From a checkpoint of a small mixture-of-experts model trained on Wikipedia.
Experts: 48 experts in each of 18 layers, 128 SwiGLU neurons an expert, 2 picks a token.
Below are experts of layer 9 (counted from 0) of a mixture-of-experts language model. Rows are named router (the router's row for the expert), gate (a neuron's input weights, with its number), up (a neuron's input weights, with its number) and show model dimensions 0-191. Each number is 500 + 25 x the weight over its row's rms, rounded and kept within 0 to 999. Numbers have three digits each.
After each expert's rows: "mostly gets" lists some tokens that are sent to it at least half of the time. This comes from a sample of Wikipedia text that the model never trained on.

# expert 25
router:512520506493471536526531482515476524525471526466478530483484480468518476512471463521540505468472524486482532534483471471474485462534468516478480522471545506489516530526452478456494517473526521508491507471531501486490478519471481542535533529470525514535505533526526503459483515520476484529481482471485520485471517475527532509494492517472530518496480515464537530529523474475472465523532473470479471477529524526518528534513517457486524538511525490459523485476465481515527481474466530523490521472478498480467530480489474482474475468482503475505469489475473474518477523528483524455
gate0:505510496461463536510524537526474518459489541520497505438540498504507532511515506510513479438482513463534511522471511509487507487546516480488463523533523421513491495504506525473512500502523506523580474478493532440472496512461488503513502526498521509517503484504518489484503506523518488491517497474487553525527484445470519509485488498503553479485506526455507508485518511488495485555508458491519519494547512489494515527498482483522478499541498530459524491511509504522514492520472548487483501494539536515440510470466500487467495505476513486473524489519460506519522550522497516521
up0:485548467490496456473446488498507436521526466494538485515534495544474507515500491539503490584452481521485509480541491484533524497481481496503510539499516481489507498504519497488554496501527509512494489479506504551509543489491488535505465455507534530503506492476515489486503506449504459496488507503531458481436494523491482508492492515512478476547484503549532534502495504530497499488502514502497448531453523503448514514517471494502512512464539442516497472499518461457516499460492467491493502511491514488551472539514513515527489522537508547519506486501514491477497486492513502515
mostly gets: " won", " Animalia", " Arthropoda", " did", " wrote", " Votes"

# expert 27
router:516507515491474538523524483513475532533468507479477516475483464465515472508470468525526519482491522471490534522483465466470475485536469538485484531458521514478529512528475470484485518480536524512495505468522499477488478530468467537511536539475515522533530535527529519466489531526482486523478482486485516487466523469510529528492490531472514518479484514477535524532529470479465475532523471475485471467536530534521521524523522468489513526491527480472529488478481478515518468481471530532492533472485509481463525461491474478476475473463496486501467486474469454518478531521476534460
gate0:517506489497500537515471491477469527519477501440507503489467517468518493524498513511503526506505467504517519506470473484523487505503497538482460516491522505490512507497500521518478498445495481519502505492498460454482502549497451505531521536512510510506520522506503585521447530499489500533476444473497517491472521486520473510532479488490572507517493497472480493512513520498468498468537464506437438510501470552535525506521505522477502559494549490430521514539519492531482449473472502498499456506497481505501520503513480466533526503507517519515524495471479486529493488499519513496
up0:501499515503491513512508542506525511498557531487495498542501472506484483504533477455535460511516472502533448498558549510518478531486499497495494513525489452467535466494482498501556499500467527557475504519470539495497540517556528518502496505503498496489500509513492496477487481498553486498511504495431494544487502501507497458477490489509501475484485469474473474462532492477539469524458434494506531499543513505461488517544546481466524493489451510505468495502486492491487516534507510480517501463503517505514483483486490522527538489456511509510500489516493509501479508545464434506
mostly gets: " short", " long", " back", " low", " north", " lower"

# expert 26
router:522513513486468529513519464517484542524467515487487526470487476473514455501469466524527525483486521467484536520498469480476473477544481526488468527478539512480539531539456473490507535470533524510507515485519494477501475517461472529533536531483525518536520515527532506468465527517485491534483461487488509495474522475526516527494497505488518521495483516469536525514533467482469465537520473462488477477545521529512516523515543477486503527485524492485526491486456508500544477481466525512468530464469491490461525487481470462466474484477483467510480492473472482538479527531476523478
gate0:483503473509506525514532498503476532506513496455503495481490502478499471493481492558521546504510571538502528518477497457476490445515501529500454511457539508487524486518503529476497564509544535517493526515550528493447486493453494499502535514477484509520543518502507543497483495503448491555459457478491508506486514491528558531490497511493508519496502505493505516510510488490480485502514476474475454470507500501548528518522491483465513554507520510488539501452480481528503468493502514517516495454498486491467517498492470449475493458498504472489467496474499507567484518510489520491
up0:519503511509458493514494499514507459526475510532478561494495451504517528549499492442522455491472461444463493512499470519531487507463464482500527508505486494539502532499456423498492445477461487505518497452475467516551488549532476533525455510517535526501483528521505481527501533515511472467511534510481508493512508500506452467523491496482490491464461493476524517500511497483490505522501494498525489523479540516487509503504494482524519482477502472485474472506487493477502486487461528505457526518475510485510516472497528562518476522468510497512490489522484472441498477529472500481
mostly gets: "On", " During", " during", " On", "During", "In"

# expert 0
router:511498500495480523509525478501481524542472501470483521472484467452511489500483468528515507485487528503485507547486470485481457494508488520479472539485541506473524519520456478489493517486530507500519503501527520493495478542472478544533530510478529520518553530545531513475467522510476468508486469479501508499489535476499527538487484506467542522475469539466531517525520467451487486509513474473482487465530514521510520543533518487500521507467538468470510475483455466507532465475477525519474513459479491472482504470482488462459462479459490466502487518488478447519478515522465540472
gate1:468506479496498534535517478500503516475476459466524524450481470524507529556503472510583529473494511483509524524467452514521501498504507496498493467500503469496504494522507494459489512496534512492476501497534508517474473513488468556542479511486546520495532533485491455481475479492500517509508473489488514514533496510521544496514470563472464496500521483464507482548548501533515502554524472456466463506523505516520534544534454498480481505466515486466508470492525478518487470479484553525507473478505490521470500479464453468521476496490499504494516474495475509517469509503480483485
up1:499504461542506499496513486485518528462475470504478510482469458523479488565500486493500501473529536445512519517501450546525462485484532495510468436525513525531444500497461481488457487504468488483540510515521497557479484515472495477521495490499497530495544483506526567470517513504533532516509461492478485508509548508510503486530492477501486453537482474551490494491487509482510519491513474471464497517538503503491465529508497510498458515465505496491486521459509517485526522510486517573445508510475469510495497493453488485482512529510499518497519475493496524516501451514503532477
mostly gets: " like", " featuring", " include", " includes", " starring", "featuring"

# expert 4
router:507493524484476513534505484505468525524475508473473526483492464485519481505467475532534518465466521499473554525482478464467484463525465527490468528456531503487537531517472482470492531475512537503494522485530508493482468520478485511523516529466534511529516522526523511484470540525463469520482473467485519495460528473515517508487489515490526522483454524488509536518542477473480467521525462473491475458531528520529526534531512468487514529487529492456534491486458483514531478468482511524486532493467499471475526483481460473468478475477501485505469496480486497541484535518469528461
gate0:523492503512523497541489514522458494509496530504479509518544493515485486510454503529486549505436520468473517494496514487501435500448496518458457504465512486470517512492527491489494476479495501499524480516546509540466455470499525481479511492486528494493508489509495486526484539586498467494483457492532500500474490464538491490518518547528510487534478538510503518485491490501502501480559494475497434467537490480499500559517472459514519499510496537472510512520481522554530483504513493486456517505500533485510506505505436525490500477444490492502482517489522494529505527489496481523
up0:510500507519536497530476510499486496515495522496501492510533511519430482534452501517484521524454523498478526500524534498525457512444506528444479515470512498481496487499566483483487479484506489494523474521517498545505511469499517490500501481513497484486500474503496477516500497575502457486467474498566509506506488470564488494516512527525502465519478533499499498484487492531513516474531509495497423511495492464511523529509484484508553489531478520518473512515478511581480468509514491480476510496525527494529484515498463511509513485463475488547505533484522494492532543496520481560
mostly gets: "\".", ".\"", "\").", "'.", ").", ")\""

# expert 15
router:505498502494480522537529480512480526527466509471487536475493459473513466512477482533513524464471515498482534529471481469473476470526476514485477533467529520481542534533461472481493526473532526510502518471514512475491474512460476538513542541474528511525532518531531514470478529519467482533489479475481523488475523474507524508489481535493530524492491516464528534525538479463462470513522471477481485471537523536536527521516531462480516520477531485486518474482468474514525481470475530517488530482474505476477529478488476476471480468466515479489473479482481456522478520528473532474
gate0:449524490512474512512486506503480501494502475503518509480518493469529514525485489542537516475467525539528538503513486481490488480483512509486463490466546477483524482533439482534508485453538477506494479483516479483498472472501468492511500485505513485532511507501542552464499495485513457479527439518487516486483501455506538504486528578491527519502492593501504514540492496509499517519494530499469469462535487497503514494522487529469505556503472528506528500513481500530489495471518517519509519514521479487446493485533477468477460497527501480479505470511525457506490553523471477471
up0:499551509516491519496502503547477507521483561494507480527518512549499513486472488495510476539492524481494471496502515516466474530541479515510500543491511542529509480490508507469512483475497506519465488482532478522490508525483566484480484506487480488504488542533485478484514500530488491482488508504493515574519531536520518501500517504505530500484535467470456513510501492478523492483537459512452469521531505502496514494525562477519535488500510455479494524489475482502520465548458505522517523440477533496556517549438502491505543495457495487528485516526447499494472487478481502522
mostly gets: "|---|---|---|---|---|---|---|---|---|", " la", " dark", " ret", " entirely", " largely"

# expert 45
router:491505485493470517528528483522480517532476512477459535478497473468528480529462467512521532468489517507477508523467480494486475467513473515472492511475536512471535526533470483487482531486529514522505504491529509481497474523473463547547522525483522522529516540526535521472470526516480475520459477473481505495492535469532525510491487532468534514475476530480530517532516474474468470525533458488491476454521537537524536522524539479474502529478513485472520484488472485520532469471481544515490542482471507466484532466486476485493473482480512477475468487474478478528470518525478537474
gate0:481513545477477511488545514508488501533505500510519488490485501459492509521458503507487493505471552499500506520498488476446452478528518511497494504490549557464515518492490509519524521523486512487497483520509524492441492472451502505522503488526517477507513489516526490509544549523447486523484503472508511556480483464438538517466490531483488495507475526510525516504529430448471469555504502487509476490510498523499481497470545517496453508467496494490498509459502495518514493494511462530492540498443481501509527491523468504510530466461512454500522497511503430514504513482477482509
up0:501563487489477532508486489501469507512500496506460483506483497568504508490517464510535484524485481456482497532492504464457483489495513466530480536482496497525469486503519506488480464504502507479548520497473496497486493500493480507470525504501477513506515501502501460503495484544548477488502469470530535503502526489504449484523503507517497510511476486454508472491451487501576494433554461529481510511494524464489480501505452492532568520574500531504470486507483502571493463534482505523499483472502510495506472480523458474488537511482503451499506533470473495507480491496502510490
mostly gets: "|---|---|---|", " levels", "ments", " elements", " areas", " parts"

# expert 20
router:504490512495462536505523476516477514553477511464472525477485478469523487522452481518535509480475524496480527526483480483475478465522470527469480534468537508484518528528471482475495536464527517510491515479517501486476484525467478529528532522486518516531541531537523515461490529516474480541474476465485513490471527472512520507504493515479520523480475518469535527531534476471469466529517490480490471473531528527524520515525548474477532522497531480468535490473483480517519456470465524507491532478469514465463524491477483469489469485466507465501492498472480461541481522521472530474
gate0:500520536512479508499509501522473501541493488473513538484487489486518465524465491503480493508439491534478527505487491494503506472522469511476516518461527484483521542547492513489506526488528500489510512487514493497506495517512475523551495521453492527519504509559530526461493524484447464531522435511484474517499490498524504524480512503500513479450481529463535548565476510502503493559507498459518497479492514499524518518548534479436495524474518502472508504450492494488492466490481505520467492498466489487505486482468504484458427488463527464483482474509491483508466528549500515477
up0:512489545547484478470494491527480484541503462490542523508452508496532488556467501464465509534440465526491501486513504524515524483508464504458544491478503512492510541527505552470510517496511491495495523515500481491532519515531487499527481498494476502491470500559498517484525511450472479520531439527486474504522481521518484510470495519495494476472484512481508517575454532510514499530485510489514507507459496485527499490516530506459512492480492514487474540474495507483464469521471461513448472502477453489522482509472523523485425495454548494495502492527500498475488495521511505498
mostly gets: " another", " an", " this", " a", " driven", " Alma"

# expert 29
router:508497492471482524514532484517477522506467514479475539488498473480528489487460473521538509462472556485486520519462480471459494468518481526463481522493527484471521518527460483485506516476528509497514528481507509501485474537462475517529515529454525508535541508524515505457481535529485492530464487486475531508474528480507548525496503497483511523502468518470520520538532480477470478506527468467482468473506518513518519551530534472475509527494517478449543486492479491529539486470484544506492526452479507474452529465484482461467476485472499473490488484492480480533489540522482533483
gate0:507547527478496533538536480494491503498477547446426517491515482496513466501459491547518517465513558506511516516473492488501490466512476514473486529508525488487526535500515465489514519473537518533487520501495506499495477536464472530516501521467512481512526518520510482468488515513491478518493492477462487502468505505562496506497516501500539479478477498467532570488514506473494479514497503468486500490597494534519489499509533436495492514506546444485491502491470501462514481476481495485458497520487496496490551444476501463494470496509479485506509508453480483500501519512484512478
up0:527448442526489503451479512507474533529470455506551487491474505489484482520529488491506515519482458519471500523537486503464485481540496504523519518480504526461511473534459516500456524481474499487468511507540490488523466490479527505531530503521490561524519529535503527513482528532504500538492494477535552497512530479463509514523477522496491561509513493471511482540536460493502501510531489508470481491463507501515531516512455497504541513479499549491512506479494496568480489480513506546523517477489501479500504560489502532498522491473488502494460533521509485561480498502468506478
mostly gets: "ić", " Smith", " Johnson", " Williams", "kov", " Jones"

# expert 44
router:501492501480470528528514488517482536525479510466458523460499477483510489512455480533530517476457528492483525531477469464475487463525476515489482535466523508464532526527475471483494519485530539510502507472524503483501472518476472519531514530476529509529522526524520516463488537522462479528475479466496531499482530490524519523498489517472534533447463514472522512515537474480459473532515461466456478474529537525527525532535517477481518518495527487469519481469455471519526478468485525515499533479473501473482525472463477485460482474478503476484482491471482492510468508525470513472
gate0:495517490510477504517484492522499485495474513491523524489535435498490498471477487507528477486482548482532517493450467470479479523489498521505437526481511474464499500538505523501510495512517512518518522476525475490485454519450490531504505541492491529538517508514492551509471529499439478484514481479480548504483527478506471512496481530495554438462486501498510525495480483493494480474510525466450465479512515495534514528517467497536496533491529464487500479484490488520532473455480513519494536463474499491525517495497451462483485484451514496516487437486468468518460515544476484478
up0:474495474528490501512471528473531517457502512517523499486545485543462528495493537497501479495471521490542482470477483484496502534469524490518486509484469464445469469505546525529489467561498530492546517483500461517529477494463491521468462504514472522533479483475469560550518515519442512470496484493506543533515509508498451503487490499518519463446509480542485486473501516526518521471459503462441504520507482455510493490497460535519479517510459478520461491490497497485509498490509490512516514488495509541560490494513495511454522510493503531515535489490503510487478488516496465509
mostly gets: "′", "″", " Animalia", " www", " Spouse", " Born"

# expert 34
router:503514519488471519529532465520489539536481514459461535473500457470513462519470475525513512486474533472487517517480469476475481486517457518479474540474535506479522532517466470466493527462524537524502523476526508490495478518468486525532504524476525525542519514530537509480473518528492470525467480475496513495484537469497525529482500526479526511489472508475529530516525476466477473522519474478476494479515532537524520533532523461477495523490510485483520473479476467510530467467465513514502525493474507471465532460492472460476473466468503478497462477491485477540466534532493520471
gate0:515487522477465509503544482513507547523463510459509478484484488483554508486469475502524523489513504494497492517472493489484504507505501506492512533513535498491480500518480483519542539449488470457505521503595496502537503479479482521530525514499517468495485513496532523496495524520460493498514492487531507493450492449517541483495483491501486501468481534484544493560514473483501466527480496491484450472517514516511489529559479431481498509475526521516493477488512492498529498510488478501512515493477512468459552495480451460472480510462518450477497475441487501520505507510454498458
up0:476481509466499520509470527539491468513502487505494512504507480480506449472449519542515491491508507516473520496512521481472453453535503518514486494469500527511522519502503497508483482504529550559473477478491516511448499541476496510473550534491489558515526485539480529515480477508500467521456494474459498510542493560540511521499459538480544497471479489493532523514554492501464455523536487492489505497525508525539508553471522541536510485529505501475503466514478533514472498467506525501498518487522485517477500459523502507499521468511450483475471553488483506516496512513482505476
mostly gets: " came", " L", " due", " brought", " resulted", " passed"

# expert 8
router:506518515493475529525531486508467509529466525482475534471494470479514477530470473533531526472485520497478523529473475476476461476520476516477473524473526503495536523538473482485489528475537527511505527479556503482482476516468470525526514528474529522521526527537529496482480534515485472532466476479489521490484534483517529538502487522489520511490473532478542534523531466485463482521549497470489463464516525530526518537512526469495514536498521488464538465471471480509529478468480520513483534486468520481480532474485483470478490468485508471499476488474480472534463534530470528477
gate0:524479477465467479512529511543477516537494486472485507471464496488490494528497478509498523507502542492473553497479456472487439444488475553491511488506533514439499512533487457490501503466530523506534515488499523449496480487499505509525544525498530512506519486514556529465483537480493486511512486505478536486466528501504529487512475505499510494517529499482502517538491475515485480506507486514486510495505537526563493500529538458465534516480540491496545460483481462514493470486454519513532479465458528430457542461500487502478483492491483482498466503501478502485490522502503481481
up0:492473445466489447452510531501510488512504477505494477505490516504493522537514487489463490514551539505473534494471488505532458443465480487517508470532510492458463511483509454536523496488503503507538496489473494487492498464529527493531508491504513520476525437501526499512485565460491522487518523527498522463493510525519532484516480480516486464531509464521471497505487505538505533520495514533480531531477512503550472494531554504458542485509501469511527486510510475494467512528488470472541448492477526479471505436528503519494514509535475505491501484510493528449514487486507466514
mostly gets: " David", " John", " Charles", " Michael", " Robert", " Richard"

# expert 22
router:507503518494480532519523476505468524529465518472459522466488478475513479517466478516536519490488514479487531530492482478474486457535469535475467527470526506481522531523459474473491527473521528509505512479512497501487471516476477529535524533477531536530522525538534523473462523531471476533461492489497514506472524471520529531495476526481535524485480512475534527518524472470464469528520476463468473481531525533522531526530516464496505531477532491463529493473481492507523459469466511519496544471476509467470526473476473482480463485477495479489477488482490470530474526526483528468
gate0:505461504516499541492536500481486528516494514488499504482490497471540469516471499526522523489467512533480508523509461517512503488523486525506485504486538538535531525519467509483471523507505536503474511495515492507507460573523458522515490527490515511525525560516536521523498541520488501505515466504474503506472521494558505499476511559471517485501473502452570520489508463508470476507537508458497472494542498522514565515511527495498520517501527482471529479509503459494523511457493522475484550476478502476509530510476515474499424498512495464470516495519477446505511512540478524495
up0:494464528521514511458503503451518493483525487518523491514478484492511496514491541491484501526494473524491475479536495545539529522506508496527513472509506573553524525500484529487484505545497511489491510474471471536482485562563483479501483515515493530508481539492510510547518513537489534506540474528486464530503483511544465479488496546495491451504497481489524491474484478540497496501498544487518512520502477484484544484493509494507519477505502491511503504499535489452496523499493491451462553499498496497534510545477541522532448527520510473453535476556496473474544489516506495527
mostly gets: " Ka", " consecutive", " Sq", "{\\", "_{", " aired"

# expert 23
router:521506515496483527520526483513468514532467517469478516481491469467522471501479474522544525486479521483475529523494491461478471482531470517480459545436530511484527523521466478489498525475536513524494528482531507490492468524478479529526537515479528507523541523531524509481468524532482479530464475473481525496482520467523521526501514524493539528490480520460524527513548492458473472508514482480477477465527518556532532523535526478475515514486530491474530482474482479517520481472486537533480525477477507457484522474487469478487481499463511478502492489468479458516477522539480530475
gate1:538487497493467503496516514523476552496499527520504510503490508509496454510501489527503537500493516489479526514505499495493466482541479513451443533446522496495540507497482503493488503487527504540499499487541479476453437507455491501501505520481525475510497508512507521489461488526494496504482485485454503482504518444516505491492507480497581526487490543496514532504574500466483480503505495496465486488508503547537515523544539508491512530522522483501530488487501468522514520493501505540472501466488512453494501486485490488485508485446497454530499447482498470523450540509425536501
up1:543456482490490485476480528520509521466515537510529483532490516523469463498510509510494518521514497492427483497518521509511496508573513458466457550465502506501488501473501495515507492512517460485467511519502477501478475475495511466468491488512508446470495514480484482507493469541517526484527528472436491513529483472505494488525542498525510543517535537517486508481559530486515506477491511519458513508515471560489511506530562531516478494533482517496507508508551492504496553525516488530455480498516494451517483526518519503518527516481515513495546466475489485498491501512463544515
mostly gets: " collection", " ISBN", " 978", " variety", " version", " original"

# expert 1
router:495514517492470523533536470518489505540464502464482528479483479474522471500458493534530533481461530491483526509483492484467479474521477521489481535462531524488532519531466465471478529454543531519477513480524493498480487524469484527547520527481526509528526523523531505456475532518473479532465460472509513492465520489535528513500495512481523529486467546490526520515521476467468481512516480478493472485522513532529512525522532480498511528496518496480524481460475484519529477472477518509484521473482498476468526481478460463465465471484511463506485479475474470529473534528484530451
gate0:537511495477486516524518460502490515508478468478508514502472487494529467490478499529535511474504536478487510517461482481412467471508492548485466487505512505468498525504507482454526536447541527516505494478553487504497497490469503564539501536467485507499561489518553540460488523515489469523501512502502495527481494488530510505484461506490521495484514479479509512516501499476493496460500479488503501501536502547564486525541516504492509527533505482502505488508500481501537503409508526511510478488490509450500510475525482446475454505508495503467503523489503486531501486508480485453
up0:505516494469488480517493457479530497488502479474543503510497519525526477478506537513517509495534529478488492494474503498398474491490518531501481471520515522480483515482506493475554498465512516519490477496533482520497507458489545522536500526491487481484537459493529558477501508485514494493508515528519470518493484512525513491472460482512507489509536460513485494498475527500519500438471521509513530519506488540548479508514502541486486503555477513527500500531520510482514527437497503490531443520517506475518479482531510453493469541529504528434540515514525503520520456491508471462
mostly gets: " U", " San", " Pan", "South", "Sw", "North"

# expert 33
router:513503525485473528519532470502470517521470506470467523479481481474522472507473475519535519469484517495480534522484478463477477467525473532479488529468529498482527520526474465465496532460528515513499519476524506478492480524469474536536530529480527514528537537527526511473476522527477474526474470470481512493472528475528519514505496533471519527486481522474525527530537478467473474522532466475469479477528522520524521526524521459481514534495528473486537475480468468518522469470470537513488526476474501471469527474484475465474478469479516478502475486478476471527474521529474530464
gate1:507473502476493503495552507496464516514502520462514507533479456489508502490490503499512473479456533520529495512509472488481477493544500522514463471444516543505513467529530499499472519501520507511500506473500498506485509528448456513493487519468561520554494466516542519457475507515486481518525467512479522497431527466506498538477484543508474508446480467481482538497510490471494466481490486474464490487564536516515478499546488484488481514495505486507496506490486473483523494493491497507541508486477560495520540488500494473491453504504504460495505531497460458524459497530492565497
up1:485529450502505497499452499521510493505491478509483481460470512509525481522494469494513464533440511474479566521460471491542484501507493467478499514538498463437522519514479450479463504507508472519473495500518511495518498507495531498540465502512427509494502558511489500503512488505510478502454507502515495512553499520492513484508512481517541483515506552499529506500541469499498518539506476488520490459420509505503513510488524485458542472499491518492518474497502515562506459481527511562496491484482502478463499548510473493496538492475472506511476449504489528513503519501487473497
mostly gets: " While", "While", " Although", " Despite", " Na", " Je"

# expert 21
router:511498510512481540544496478505488514519468521486486564467494477493522476514475478542536527470488545505493511520476476483457485479516481531484478515473533488496517514546462465469502527483520525533493522480542513498477481546483476525516544522488521519519526523522515506493470525508470482520462472484480514504483524490497525545511497525482513510494491504443512525520525493461462462503528454442469469440514538520549530542519516476486541550512518482479524485488500488532520501460475514513490550471474497480494528491477488482480492491472507468505479502487478487519490519514483543475
gate0:510483470465465530515496525522478504538464516490479498505515451488501472515402472470522499484474545505493539525503489495493475504494486460499450507526473498494532492492517480510506506487518522485490499512509489487480502505460513506514589510504503506517491488496491487482474483487525501546515503490511525545497486513481542544501494507517518473492519506461507504502525517461490481524535457491512503501524541534537537526540498503484534537497512498500514528495508457574522506539461524518476494485496560488485490512505491480525529494471491433485492489468501527575513476512503505487
up0:520458505456507469484497482525514457503503471510492566491493481477488523475445464499538428472544580474533506507447491520469520468504493500519497477470550504536487541506498487508484508477452507510451472518513473470458503481469518506536507500523529523513526498488512513468534480498544500546501492473482525471482495491489502518510503538494477476503475482506517511494511471503479520508525525528484532487527485494537486516487506486515516482503503512498500487495502531533488515486481522460527498430526467510468504498485489482522512469466549491491503463546493526471490478445493500495
mostly gets: "erv", "č", "amb", "imb", "ib", "osp"

# expert 46
router:509502515496464518517526485504473530527474527461469532473483474488519479521466464531530518468476518481474525530477468462469474466517473540479476522464526505500513529524471484479507548465529517513488528487522519499501471525470474513532519536476521511526527522526518508481470520510476470524480492461491523498475509487512537518506489510472533516478483532470528518535532471473473471522514480479476474476531532541526521537529533471472515528498540481468517471466471473516526464476476526512480518474469500478479524482466470472472480466473509482495471485471479461525482522525468525458
gate1:493424487492511525508503492517493567527502481493493509505475470493514491531505482517509537493475521494493515511463482466495495481518450509443483567474519536434515478511493495428508528496559498508469533481509507499505488491509464523542535518449547489501516512516514537513474539511476460515478496472479466480491513486497514558491487474481555498511498498501512506508497486481472474545534494476472492509517493525510504508489522511491506552506544500471513492530496507492506496504497457491520525486504470439480515480488463479451478518507516499500512500445498478511493510535516530472
up1:490557529519461510514518479489490447533488483457513519477511490465481461483487491533528481519473503487500494511522493498478494531492566511550501493473511490488505526508514479549462480515485508538542504516550472498470487526486506512471464496521518486529495513488527484465543469480500471510504495507527538567489502486544484484508489529504453546474489563487504482507511473491505516435501502486539510492494500461489480496503484467535479477498473528483496471460510485523493480484488513517457503494465515556521501477503538487490515482453495493460436487519482515521508494494453529502
mostly gets: " ===", " Genus", "|---|---|---|---|---|---|", " Website", " ====", "|---|---|---|---|"

# expert 24
router:520509520501486525532522463514478532531474513467488523455492494479511464511469462532547532460490506493478542532477480484465467464516461533499468507469526501491520530529467495480480536478519517520497531481522513476476482517483469527510526542468522527521522527517532507482463511513485481522471477481492521497483531476525515526512501529483535533492481523465517537531529480490476466523540482472491484468519518514545525517517516474483512523482521484469528496486467480512536478469463523540492520481482513466460521471472481452478461470459502480505465494476476471502481522536474539472
gate0:497484490483483517505507522504492521522475533523510518458508526507478481520482511490523521464432516476463518472496479504534483508467468502464409528498549448456501484530473503511513520514522492498478528519529483529530494492484498523521481513458478455510535507521503521519488528481490465511531531500499489516508511489421493524498498467501483487493516551506480503493474474494492480518504477496490462530468490494492508487494523510472490551488509536466524461480493467542489496487490527484532521506535517462485503469487495440442503487502491474500490487486536464514514503570505534467
up0:528475483524461467478455554522504491491502498526496494514545501496520508522506491430472470518486469496519489522518510529516531480518485480500438512488491487508481526460534487467531503538501493541505496502503500520540522481496506541490435512513462521513506523534526483486464485459506510511509475487476501534538516495499465461573516518527512512491513505484534478486518490555520459463506476503507514520498521493508528501473472488479555527505472489492458525505516474496509498493492550498480486485511528468478502461504509471531477555479477526536520500473555493480524549519498531498
mostly gets: " According", " other", "\n ", " largest", " according", "According"

# expert 13
router:500491524500467531530524467499490515523468516469474526482475471471536466507486478532514513463475514505489519517491486467466455465516474525488471542468526523500546527522476491476483526465530523518493506476529507494485458527475474535525533527473523513533523540532521515483460513503484487509488476466486507508462523472524516524497500532485533524477465524467536511531518470467487470527505480485482466473532507520533529517521519462469514529498509484477518470482468470517511488463462529513505514478471500465460547456502465477488470474482493458483486487478483476552471510520460513476
gate0:492526480541504538485499482516476509526497478464468513508474509445517443531464482497489533479473499493501527533503420486500497499502508476485496498500555494486499466512502508481487482463515505482524529479572497519464448511499473492529475485528490484534480540527518503506461537508496496504501494499529532502475551508559546489526519492497498467512516467465517514511492526502533486519517468473494456519523508500519528561516470517497490503537500508477512499482504504485506497446510523477501503529488480509477517517462498487502500472508523512560481454491489527537447536521452530484
up0:527459476502515480461537467502489517394482498507498497489505495489538559511510480507516554509520511449556470511533500496501531522545496499512470513515512477523439476484483538442565545493487523419467525513537483482521518480463506467487491482500505484464544495488500438500519528474514495504489501492500509535506508522520514502486530504491493532523495457522529464520512474504500457471499480512513485488494451505507496487503488504466515505491518521509505473480520494455504501491515507523483521509482507512510515491512504545513505513518528535473478469487500511515497520473484486502
mostly gets: " s", " g", " f", " r", " sl", " t"

# expert 5
router:509512513486483519531538479531478537524470513495490539476492475477517477521475477525518521460483531490484536523477477469453473472526481515474477522482530497462548533522473478491477523476520520530500525475532516492481469534479472526509534527487508523525538538527529494477475532508483466537462491471486534471475528474506518524492497520452532511486471532467525521524505477461469461534542476464490473495532529531514510514533519478495517517514515488470529476471486480526528463471477526521485521460478496478465518467482473472483478462486508477508482494485469493532479514521487531457
gate0:494447488533517500521527486492502571539468541497452532499508489494495456559481501499497506497471516480479515507500459478500490507486477492486477483499514495446514474519493478490500526481468506524483498478483520502534473503496498503504521507471513533518498518529517497496479528533457475546504503462511537494494508483529499513484528506490498507458485505448548575521515480482493489517518471455505444479538517554566527516501498473442496500464511524487505492461486469498509466500480515516504513492477520495477543465472500438479515476480523505478481511496521479526463503525487523456
up0:438502505513533471495489474464517496517509515519467494537537525473524495533498514455503479488488476485477497497518503504468521514485500464515501474522489522447463477472538477518505479511461494507467489493449524539549503502531503467487482508508468529503467487514493489515459487528493498518512519467555512506490492496578474481464561463500458496458474491478532579484487502510518508502554500521546467518523490529517517497481486504451479504500478514506488500491511485461495497538499516488542484507508494512495483507488500470506542497498495533471518529485556549488485526478499470471
mostly gets: "The", " This", " Its", " The", "This", " Each"

# expert 17
router:501505520489477528540522475506488523538462522490467526471485459481524478510486468536536532466497529485480518527475481469463501487534473511496479525484531499492529527525475465487476528473520530531493541487517497484486467516465476534525529538481530511506530539531521497466456512515475473533481467482505514487482534488525527516476498524478527513471475511448525511527515462475466482503515459464484464463514525551536519521524533470497525509514518499493536490470489492510529486463480539506489537456485516463470518483483490467479482477463504471503474477481474479520461520517478524463
gate0:519533535520509532537572512460485488507491510526491537496472435468502448485492496547484492478478515493515490511507509456453501497516453523530474516457511524462508496521458463465491493495526498474501508464497507483507511520505496495502496491475507483523519504534532551502493507508477466513441504488519525527508524487492483502475488463469512483474460507500545498506510493504503517500514490470518477515499513519476505496550532514502506562518480510508471543462466515478532430478529474531458554482447526488499509490475481471510508478459516463494464522501473490481486529505521521501
up0:473465523498508504505485462530492502540482482515541501501511501511477444481495527440527491472498528508477525484477497517497474471481469492453535464513485539502483509502542460507506545514477525526446522506509494466496507500489532518492497501497502499489532522486492479456499511527519519502512475493500496528491522493533507495450494536539503493478497541461489505498481520499505494526509523518494562455491506500513509515528525534449584461474512540482526488477513479519494520511482514482547464513495518496452531511508491574556458494504531511507512477554483511503486523501460524508
mostly gets: " re", " un", " Re", " dis", " con", " Con"